From a checkpoint of a small mixture-of-experts model trained on Wikipedia.
Size: 8 layers, width 256, vocabulary 8192.
Experts: 48 experts in each of 8 layers, 128 clamped SwiGLU neurons an expert, 2 picks a token, a sigmoid router, a shared expert of 128 neurons.
Training: a variant of Muon for the experts, 690M tokens, 5267 steps.
Below are experts of layer 3 (counted from 0) of a mixture-of-experts language model. Rows are named router (the router's row for the expert), gate (a neuron's input weights, with its number), up (a neuron's input weights, with its number) and show model dimensions 128-255. Each number is 128 + 32 x the weight over its row's rms, rounded and kept within 0 to 255. Numbers have three digits each.
Before each expert's rows: "gets" lists some tokens that make up at least twice as much of what it gets as of all text. This comes from a sample of Wikipedia text that the model never trained on. Tokens count by the router's weight.

# expert 13
gets: "s", "st", "d", "w", "t", "ac"
router:130116144177123160151161051122114168129098183129102079105192086147110134127119124128187133101134122103103115104164078149117134084091088097143148176108132148124059092136139053090127063134081134191052095141211163123101124125118152109116163185151110074146109127124108084165172116123110091141074130143086124101111134136141153117110142118191141149141156116118182098103097132151131206112144
gate0:135149169133123076107106084095093060129148114133113134154194059144144134077045090090160134123141161145156105111133141101182112119097104092169085063131187148108185158104181114118174118103120093201109089147082118180105135139119116108077103110093157120101090111151153077126128093106084085087124136102142143139103130129102170143171168148082102092107110077125135087128103170135143147105167
up0:184132099130020117102110092059058105150159116104127144098097138158157091085100170069113145113194127114140119134169193171165135089130102047100108121126155181174142159105179111093131108131094102114063122125138094161108130212059170095107125129112159138132130132142134176159121081117171140111115081051158129111060099095118094156164125112149112142143137140126178117122131204173149166112142
gate1:112036159135150148120082128124091138131058131136086104153156144090148143151141125100148151192147075151097151052202144152117168088130091191151136107124146101160133146095146063160152091125162173148151179180104140105118188173199129119112133163177101149068115120118089124135123058100113067191140131123096108123100118179087120170192137129151143133167156169099147151119102145175109133162159
up1:166112125153163129155146145130074103067068133158111118168135133155104082122115074114168117185123094144115108087143106153073139141064147152189170162115118103093120145108185145157166081147098143153121170175124164073105136142097110104143119138139089177111115167157164142150092111158141176165110070118176139126130139138138153144157117131185155130124169122142176170120123112132145119133143
gate2:102134108121117157193098122140175055119128124114078110072178112148110147114178166116110092137081166076092128085184100154123089215129183131111078177114192103118062116118103070169150127125147116145163128134149117121111093133187144118152105124125092112177112150091140132168123134116122141124080120154095130110082126148219118063128135119179177080125128162158095161135150176103091164150160
up2:119155152169053154151142078162082111136107110088063139056092160101128082106136151126078103150148156086101185076171143114170145147104142109141141109119202149147111128180146117107063144090121110107115108116112107139133155101135159085115097138217113105145123112091148081100166087100150119100062155127102115072190131095176153078135153109184204136145164126141169190165169156123110151141180
gate3:176121118184101156121169172090084133111133135117113081140157147152119121106105183094163181129145157118124138145145137165100170058105079119164100088070125144106131087109086115116110131142117130170075088105085164128145135172125133155172106181177084107182168120139069087068118104110106118143113167095113176145119112148097089174173111106139108104110183111130110116148143114124149161129107
up3:135131146153162153117152141121088157102136159072050051156174103195114129117149172107186118109145112124152119118138121136142168109121081094113127152113157085144137133120136145133113182087121144132076061107161163161119114226155158127168174179141022093164160140126142107156132175162074167152126177125138154153106146221134107145166108108170124130151152109146132088093134097140119163182121
gate4:091050151146090090167101144128113114126097159121137096113146143083182117047215091103121115149171107040089114101097091147135133107103134081154141132127106095165161143137149101103118125080123135138129177143171192162172128177050135188067107156136129111110141108125158103102112156093126195131142088123142097069100116080091134131117117096158132102123110187144150123181093110059141182112148
up4:114138129161115110114099115162112127096081153098182065107119074114173138120083171109125095100148147103128119124088064173135067092129127088156093168110111122169102128137186117101138122049102124143109082111151119093072115100127125137142132178152096089158121113102105089084109103145164132130097151171131226071176082137125192067100120137122152166145099115148115141146052095116090220126123
gate5:114160077139105174105149164114146110194093084164116096087150047092143107112181085147135168130122137118072112134120089079138143135139108110095153120142219154147114116141133130089178117135143091173084168123163127105112133174159145106115166192180099112123143090079121131116085108125085046113108114140111117146094167173168140102101171134180121110113113124165152141105120141107131163187117
up5:092107066126152118154112135157148113202100080142167157072112072121138092158138117127118186091156165170089096116112063082177124148087182095084151143076154132096142061142195126095187103142099078094088122063142144099108115155134156134111154169169088087181107116133072168128099178184062078111110127146146127088121133151146156106121160115121122107117107079177175097143117155109105142090152
gate6:085176137158109093106152104117125090206119160121152041096164122085082134118111136142208145132187125125146149155144150141078113091109141147129124156062210144109170099114126156140093088161146150107121229153188121115107122180183145130125167153116146130156080126113132109137118095141121137111105139158151099098141179152107125163160134192157177108155119110165119134120132138099079078140105
up6:102152126153132075165130121100099140176128103092088073149164109065109228145116110202141139149129089107189112127147131121079120110119152129136144135146194152081142111109116103117129075117113139058092165113141126145120112131164114143157197155125174177158120162113143126194146165158104114127093092141141083113135166129100128154180156159104179136159123144121074134122129151096102071117091
gate7:199173176185127100136111095114189183196147161130159123105139167125081130178124153163161093080144079141162169133142093075072158120132106165130112171133185121142092163136143067134107093146133128136143183135138158083101181133139146177102088123091130143144120170135133116133096159128140113100158105137102124098162154105084194126119175153152113061140079127126144174147082110177134117098094
up7:120207151115085162151095105143155145171161133128115151140115104085111084137170158087124149116150137140146112152135155159194138152156086153084139127169202189131115112167142151158164173156138099171136146175127152104146167179148146150098103129147114096127113111132151158120095135125050146133152098138161164144109152150158188110141155167130144155097117116066136165124114138118124152069152

# expert 4
gets: "1", "\n", "2", "4", "0", "5"
router:158126164138123153119081126132155137145149132141131215088160069089127108174133158105148159175144122114094092145063175157146121128117061111118082137125095099186129156126118078182096173093119097162143117132145170175116119123087125143137139170094115108119098119110103135105128103106099115152127107162108134133197093092102159161106143113143135078147026128061094086201132089144091149213093
gate3:186130084142147101128103095144110120203076149139165161074121143111142159118097108155206111109160112083111113115147083162126098103123130141137106082074129086116145131106108139132130141156123122126123094082168188145096191136179129095158106133127055096135111119108126155129140125212082194144140179145106187113128105066082163108070084138127113205205106140147145140099090097090111167140138
up3:132125064136155106076155132148072075162144061117139133156104104110177122130128176134172074145147081074146068152132085140135142138099144170190121120119148069132078123142162097073161149152221177097079148123148141123119113116095097112146144139124065132130139172140151135148105097100088130157130113210099087102117110149141121050141122161090129119174097138072098118129145131061085174174121
gate4:163058155110102129096109131109119098124166200160103121107121100089156148121127148084210147139172109116152132112146109122143111106099152098118130167097101154109120166147124119160175139128108081053112138101088162137127163071094128117134103107125073111136126123072147146130170083150097126152111134150149130114119167157119058096091122145137145079154148119111167095130188081164112141135095
up4:147111140181119172128096159186043141173113096112122122080222142137182121110066179157110094180107098123138135175162156200134115108107121121165055123134123148162125115099147049070134113135139131149127085194165179137166102136144128103112114134151132073122142135143080113144123164128112066163139123182083124124078159127123163126160106130106089101137142144120125109142122153150076132127079
gate5:125130119135092135182125102136141067169117167076128169147161142139119136144134108169147099138135077110182071117106128111174084123096138103136127130034092157144165115166097066079102121099141118123146144132152166144160117091130092117099051172142049096110167160104159114139144108126106118140146118104138184088170125109123192172081104098107146114121102113122179202122119113143121149114069
up5:149070140156134105118130100163114138132026158108182149134099133122091101133080159195179121172106097115098134106131119129133194083079146120127085107157123137158182159111081117126112163100088121164135156104139155107114190145179071151136117149102127155109152150150078160108152140088122174178092143126112167140157132087145108135086105138157147090175097096082138123151136111101145215075124
gate6:062065137169139108140169140124151083156166183141160102099185163073119107092136140154142172123120121168096080109153107068131123082080159095116161117114045078137092129133090108064153103172060097135170157118171153103104176168061132140178112122070069117072108067130083199166127095170112144087125094099122098129159123200122087162143153095096099128123176096084138148130092144126161076132085
up6:143140169126172147110182060120149157153100108167114079161147125165083080114183163165145147115163102133090106134155174094146144053155108131075144108081125195193106160106111109193164120110177141167118146129175137171099163156133135156093132156221091088153091178168157126102137115156164089106101115153130153131134182159110122118121124105133118145095144162111186139121179147146119157138142
gate7:134138172177142111094128068135072157111179192202103139115073078162147096125127154115196125178101082137147107144172150143170092109090114164141099141069101135134125102083135143109110132112172123126149095093120130124130134131142134102143178154171090098175084064136082102091123095097135161163098134116135213118166130134119122164149106089118116116156149142093146132164153158075116094146138
up7:113093173193141136151096116111096141128147120146127159147139151086134107151127157147160140093105145094138067092142143145131142126145128142159099144137124143179182079000169083178112146170107125150151122154143094146124159166113123160109115114151114083157136113124058199144107151149142161185102177104160213129123111224073139141163116137160139136126090140020086112149103120195128097144092
gate8:135144127103111117152093105071160153150148120200128102083132155102108135191166176126110129119141076109155078156109081184189134088122138086108167113120123101103125104097152148137095094119132161133144147179167159222133171147148124156134117077135050134101147113120195075116178105164158086121084131193192180111118090093158170095106176164120131118158100117106150104126156116119155147125123
up8:126203165167097137141123105159105148143103136109127149111087107168135175119147142151123140142139115113049144121096035077116078108118167132089168120143103132117181142179160134098138155138088116077095139132102117140109173149065150167109135090153143128135131077132159108120120089132124189189076092104123100142110114114116114102145092141087135116076151195130166172145088153098103179144141
gate9:184100169118185171117089150068102127145131122163071149084173128127145131170146179077154144101140146124080131140126192092129154058078086071110180092129142064157141140170142077178123092075136145142118080138135100118113185126152131107122118123110102105106122159135137124216087084120100098140075089134090074142140154123128100111094111165135119163103196192106087156151129129096152107174115
up9:086149146173097129118176114156087112094096143139146091154111087153162117181131073104151134163183168107116128127098153100098112108163177137119146113150158066129154143119139175104106157067100152169112097148169126096111129160097112172113096117137120161102123085174134182217147124101065105113119084107159103156158097176058184063125105174121144084100097148121083214142086126111118112127104
gate10:127154146060106144110097083115184142153165117168122134161096160135105120146172144084167116128163067136090134121128178134086142145085125138121139144160104175127158086179156085075133175149103153116099187170178189155090153097104161104078136121139075086175148158040113173109142096105119130132114121095128080096112118152171122137099145088180113079151164166126171093164157118166133137107142
up10:057141117171134157150106130073183126148148112157176156154198062141097158163165147136164153143111109111103121145085104128138124078125118138157104127089118130141129086108118135147133156109050119150094174163199147112144120116138146159124174155153105138121146161125089143121169080138128134159123079152137115194156092123168170161132136103107174125055112083097127091121120098187147090129154

# expert 33
gets: "1", "\n", "–", "0", "2", "9"
router:144107139155120166091082114144134114137133123128136186115138105077108107157176147115143126193148108134071125121100238155174115123115051121084075135107095105158106153140091112162076126119125105168140122144129154157123104127084101167135118130108103114091116096104111115094127116108095104186123108174127126113203142076104150189110103105138148104096022099079069091162143125128071137205080
gate3:139116098147074197102093100159169054133111108140123141137075156105134070100141171121166113107205088082079050146150125157106103116131131090117135173070082132157126087131140155138101137119125115098103133107168149139149123080126140108109045166110046097161128172120149113148140115055157082134149127120154074115095139100103136158123136159137152176139126136153135150122107138151190100137098
up3:059128134130162122133141122170127130115172178110107133126106166132147111149100179170073138110179090128184135140103155115139118122124129102113112115159126097122142181105161140154092143136165111184113115170141125174110155070160131145095064147203058106063119152131112116134127125140134168131126144164152174129104108151111147126116138161151178151154097105179123150085086134162164119100090
gate4:078130132101138165085080091103140121052130143148150095200212126078190148116155165171164072108131054162163126108126091119119094094087096079175112091149124159082107108103142150129133128158086118162113135128174102107137164092128094205090146098173074086097147098111080203145134135077109145137076149135145088163099126103151128148098186060128184096123136132095096179116119183037075141125151
up4:204126129151125140099107213107100161111116110145149065112180160169134133180118065123073145129145158139119158179154095135138171128124114065109139157175148104108131090105100147135169117114106117121123133098109094117057126112058126103151179151095098134109129107128112122112133164106135151183044118111110081051113103108115201191129148129128121097077150130187146120106145128131134094102153
gate5:173111174106100128121144027123110136190150135171093178115169150070090121109153151108177148133165123103123156122159161129101141146103141155122179195121138138135124191144089099103128177121176122156099066095161096116145163198119167124148134145200097109173110092138130079103086111128168126161136118152106133191181097146100180105112131098136126116177103110150078065095159161135079149112123
up5:140109146114113168127133122130115122164133157142082077087143174155089168105166174150164109103094110119054144159070147131132119161130170128159118199096115111122131084107145163100150110107144141136133105135099159108140156170102155086130158101128061096181154102110133129122177075159187103123107132146144088228171091141147124116122166112166163138201115142160133138136118149190101114188158
gate6:103112108101194109138099109138113089192120153175144122072192155107111098163152128095162087128162143160093132141106131134149103124135135087127133169122148163132115121090081176183103102128092089105160125095144131154161099087098143098130171123114094135124155072160137153130157141149109104166093134148148146127169105089155135149138163088156144126042139174101169139153104156122144099149073
up6:131134097170156159092118118161152122135122137148165145129155115154098148148104115186080115079093175083081142130167075102137114161131094144100150136128110077151104066119122146182104155078079154169054163125137121182137155134083103147133127149209130117054128120127134096140140059113106076206137135081076136163203128120155127152108177124131140173123135144131155091125093140142057081113136
gate7:122164181157110150083121130124078118076146132107103136099139084125100136138168174145163121103161091105109103137161173117158099143127134177143142112117109153091045124117147148115158146116148137135139152133087152120086115111153179061117117148124070114130113105112137061164136073131149136165094107078160156110094132147103184120100128126156169122128145125069128114125118108160112126119128
up7:104114162138096155164223110082105102144162120138129093039100200047141143137120103081129114108150149055154137150080127075182143113182144111119168074118124098095105116195105119127094149147077067105135213145099156156122153166120108156140109149109133160108090119098106136169065047096139158105122071097075145096115191132150104103161143113120081174125167225154095146153076097137105101163127
gate8:167165114164128144125152063137175107178106089188147138159044153096113118141161131133178057108153092104082107086128171159160129088117132086170118125066130110109142146155089122111122099162093083103098172110168175138144143075140105189099150194123081074145153127152075109060163156129114060098107122121051094095161151142138133112142072094121141117147156166134116135122171156082069121085116
up8:119146204106166200113080097122126157195073107157153086163107094149118173089145119164147112116147092137140106125156153157171154131111134154222130148162089060112141115162103210165123127156158140148115216101084166145097107101119084179098139112132094108151118140117191107076111117170196119191116072099116110113126099072170139084171152174108108098111150117156126172114141118071108117101149
gate9:191138122159158088133154144117056113180102103163135107169081122128142101090156176121152099101160108141081111121116104104123111072145147101126124070106167085144128133180105096098120118059096081136164157059125115142151132163136072103119126068170109075164062105138090079168116130104109107115118145147129171144167146119162143159177147064182119109166120128136090142128140151152153098142135
up9:072123069159057143178138150116150166107112164146180109136143159139135155162155202104174157127107179067115135111095149060150119163131133129157099117125133136182122143120152126102173213180199171113097123127154058141073115127096092114088131134119073121145106117120133143057111099146130095150151132090099140095104166063108135079084095191097123131137160121124137098121084133133101130135155
gate10:119155119152127145079117138136220069107120214148143093104099168188107043185118182122155145175173150141152045114134111102148155105105139104092145118112113146138099157099065144140166192110114102148114123133149101093130125125116133074160193230143129102147112150090124131066102082072113110138121141107119103189164105143109153148081141074093099100120142097160087156116181178101148175119119
up10:123092102128115123155078150088161148116086150124149162140100084076105116188149131176156097180099225071132137131101086134051103133119160140102116128139124122115117147113172074115220159117068151189146145150096142129104147111132150099130140135148098098136156152067124127194118120132086103121057155120091062165122135172145169120191148078142104131133164129077109167107169161143078163146105